config.yaml
init_std_router: 0.0168
lr_router: 0.00085
head_dim: 32
vocab_size: 8192
norm_place: "pre"
tie_word_embeddings: true
init_std_qkv: 0.0361
optimizer: "soap_variant"
Below are experts of layer 4 (counted from 0) of a mixture-of-experts language model. Rows are named router (the router's row for the expert) and show model dimensions 144-191. Each number is 128 + 24 x the weight over its row's rms, rounded and kept within 0 to 255. Numbers have three digits each.
Before each expert's rows: a language model's description of what the expert responds to; "comes before" lists some tokens at least twice as common just after its tokens as in all text. This comes from a sample of Wikipedia text that the model never trained on. Tokens count by the router's weight.

# expert 5
Description: Whole-word function words and adverbs continuing a clause after was, is or a comma, such as also, which, to, not, such, released.
comes before: "as ", "to ", "the ", "in ", "by ", "be "
router:096161154122111129107108149137131081170146135182113121157139140127126140146102085099111147156119116095096142153131133114137128126118151156135146

# expert 33
Description: Line breaks ending infobox fields, table rows and headings before the next bullet or table row, as after Rank: Lieutenant-General.
comes before: "- ", "| ", "|---|---|---|---|---|", "|---|---|---|---|---|---|", "|---|---|---|", "The "
router:122098149134100123115196122158159135113080119094105116120103165186150138125180101106159087150158113109173105150150111133127139092077131131159143

# expert 45
Description: Closing = of article titles, plus ordinal and counting words such as first, second, largest, and born in opening sentences.
comes before: "\n\n", ".", "–", "-", "American ", ","
router:116107081177116170084127105137121137105148103160119117153081113131149146169096154107174141145144131163057072135128140098151154118147107164121137

# expert 30
Description: Table pipes, semicolons, dashes, closing brackets and prepositions like during, in, on inside tables, lists and statistics rows.
comes before: "the ", "|", "\n", "201", "200", "2"
router:115128124113102158112153108139148151097089078094110105134151130114143152180115105138151135123167163141125134151171124116108165088083134112126161

# expert 32
Description: Blank cells, pipes and column-header words in results and election tables, such as Votes, Candidate, Year, GA.
comes before: "| ", "|", " ", "Candidate ", "Votes ", "±% "
router:129122081111142150099172125136137135128094100093169106124089103166153141145136118111079095135105104160133071140098102140121137122142097147120157

# expert 35
Description: Word pieces finishing or continuing a word before punctuation or -ing/-ed, like sp-ear-headed, w-ear-y, aw-ards, und-ergone, plus However.
comes before: ", ", ". ", "ing ", "ed ", "ed", "ation "
router:098122119131116097092180158182162116166115121138155149142148155148128150099126124100125173138143151157125061148145155136138103141106118141107159

# expert 14
Description: Digits and small numbers in sports scores, dates, records and table cells, such as 2-0, April 10, 5–4.
comes before: ", ", "–", ".", ",", ") ", ":"
router:115179097148125165097143132151108129123150124146164122140105135167149137102117120133138135153127104133086089125140144115140157090138139124109154

# expert 16
Description: Single digits inside numbers, scores, stats and decimals, plus inner word pieces like s-over-eign, p-ound-er, strike-ou-ts.
comes before: "–", ", ", ")", ") ", ".", "| "
router:152108116135112148094204164174130134085153088125178097140128099156124147129100094138177145140137172128084098135104103150098148134134152154084141

# expert 51
Description: Labels and their word endings in infoboxes and taxonomy boxes, such as Phylum, Species, Genus, Website, Synonyms, Grades, plus coordinate marks.
comes before: ": ", "\n", "N ", "==", "/ ", "W"
router:134141167118102089118069136127075142136171134098121099160093121117146116159111094095142133169111163090155112128110139132118174119089130136124154

# expert 52
Description: Ends of concrete nouns and adjectives before a following word, such as area, ground, water, castle, short-er, rock-y.
comes before: "of ", "and ", "is ", "in ", "was ", "to "
router:108116157122136117153148157131111137139143109115159100153096079127155132137100140125150094132138140166115140159170115146121172143138122164154138

# expert 36
Description: Digit chunks and word stems in numeric tables, especially climate rows such as minim(um), sn(owy), plus measures like km, long, two.
comes before: ".", "-", ",", ", ", ". ", ": "
router:165090091121093133099137103109135157167084117180122105146141161156148138157120100182160099146117126147116120144132135091132125139126120124120148

# expert 40
Description: Byte pieces of Chinese, Japanese, Arabic and Persian text within names, plus superscripts and digits in list years, such as 隆, د, km².
comes before: "–", ") ", "s ", " ", ")", "), "
router:123150087164124161118126126113105126130162108124118102152125097150164147090102120135130162149130117137127102141162107141103166097127091150154151

# expert 39
Description: Final pieces of Latin species names and other foreign words or names, such as -ata, -oma, -is, -ia, often in taxonomy lists.
comes before: "(", "| ", "and ", "=", "is ", "in "
router:169147134121122130121132165104133190136151111102114119127095100085148156091125098112082136117108103119150175155155079127078151102138101167139148

# expert 57
Description: Apostrophes, hyphens, closing brackets, plus signs, asterisks and markup like ^{[ in citations, URLs, chemical strings and byte-split characters.
comes before: "s ", "\n", "\n\n", " ", "000 ", "\\"
router:104125130156109147116125167133106167111147099104114119140096112116145162128120130130145128115107159125143149153151094134130135099150102155179166

# expert 62
Description: Double line breaks, heading equals signs, table separator rows and Source lines that begin new sections or paragraphs.
comes before: "= ", "==", "| ", "===", "\n", "== "
router:116158151140123116129140119160144132111084108114087128096119114140103143206172116123143138162097112147156101147130137097144146150090107126105132

# expert 49
Description: Final pieces completing nouns before punctuation, such as -ation, -ity, province, municipality, and words like year, time, season, States.
comes before: ", ", ". ", ": ", "\n", ".", "'"
router:130120118152108121117143147130114140135113119173090100162108136155162121162127123097138141125141135126098100132170072126103158092142115170134145

# expert 59
Description: Last piece of a word, usually a suffix before a comma or period, such as -tion, -ity, -ment, -s, -ure: politic-s, environ-ment, pover-ty.
comes before: ", ", ". ", ".", "\n", ": ", "=="
router:121124150140105092095152156125131108145158111186135108145165112130148145114138105118156152139130134104144089131133127125130139111077096139139145

# expert 27
Description: Periods, en dashes, colons and slashes between digits in tables and lists, as in 1.90, 1944–1945, 19:44:30, No. 20.
comes before: "| ", "0 ", "1 ", "2 ", "3 ", "5 "
router:123114134155114147130126097167167123114110108123128112144144061153144150170150096134121127073139145184141087146137104111107145141148121134120136

# expert 58
Description: Past participles and -ing forms, often after was/were/be, such as used, known, released, inter-ested, evapor-ated, building.
comes before: "to ", "by ", "in ", "the ", "with ", "on "
router:107145170121090112091165152166096161102148108139142104139084121103110174134113147106148090136144160106131158160135086107111140109132133154152116

# expert 20
Description: Middle and end pieces of foreign or unusual proper names of places and people, such as Morocco, Amsterdam, Huddersfield, Vardalos.
comes before: ", ", "'", "o ", "a", "i ", "an"
router:159150104121104071100092128145167124153132107129116108138119132149139162104124133083147157144128097133122096113124071132130118119128107169097154

# expert 12
Description: Word-initial stems of common nouns, often sport or media terms, followed by suffixes, such as car(s), cap(tain), draw, farm(ing).
comes before: "ing ", "s", "s ", ", ", "ed ", ". "
router:101106134160098131104154143131112100142101100157163110148156125174126134145087129171130155172186164142097117137140145137151120158127134138111145

# expert 2
Description: Word-final pieces and first names in person references, such as Colonel, Admiral, participant, John, William, and adverb endings like -ally, -ly.
comes before: "of ", "and ", "in ", "to ", "who ", "for "
router:115167127091102116124098141108121108129114112097127103150127131088134115154119137107112112079130123176176147152119147155109162114130112140146144

# expert 0
Description: Short entries inside wiki table cells, especially win/loss letters, country codes, positions and scores, like L, W, USA, DF.
comes before: "| ", "|", "(", "Albums ", "– ", "hold "
router:107116127142130148145159088090147157140122128100085090147094085175154143174173127106130091091109085153118113151143118110122147094161107125166144

# expert 29
Description: Words about people's roles, teams and elections in biographies and sports text, such as member, elected, named, team, season, 17-year-old.
comes before: "of ", "in ", "for ", "and ", "to ", "at "
router:085137150145112160109157111147121151147111079113149103113116109089142134178148125114100158074150119151081120149143141118115136108156133153174135

# expert 50
Description: Last pieces of longer words and names, often before a comma or s, such as Govern-or, Georg-et-own, Karach-i, Mov-ie.
comes before: ", ", "s ", "'", ". ", "\n", "-"
router:132154101104101081133092142116140108121131102147148111149163132165140157128104161110128167123125130109147122122122092142119131084112100162131159

# expert 19
Description: Pipe separators and semicolons between cells in tables and lists, especially after numbers in statistics tables, such as |, ;, —;.
comes before: " ", "0 ", "|", "1", "2", "+"
router:099153146152109161116141097152136127084119095099125102149117108098147129151111132141164106140122108119107142148164109136139151093104110114093158

# expert 10
Description: Time connectives and words after dates or years in event narratives, such as following, after, until, announced, the after "In January 2007,".
comes before: "the ", ", ", "he ", "201", "202", "–"
router:097148141136091169090099083147129131120123142115148099144111160170119111119119118106143138132153103138103117132080129123091109117143108149095124

# expert 8
Description: The opening pipe of table rows, list dashes, and paragraph-starting words after a full stop or blank line, e.g. The, However, After.
comes before: " ", "The ", "Party ", "Preceded ", "In ", "201"
router:121141139137101151094117124157109131117148117144155129087121164103123129167174169125144106120126107100157101135101142072090141152158109114107101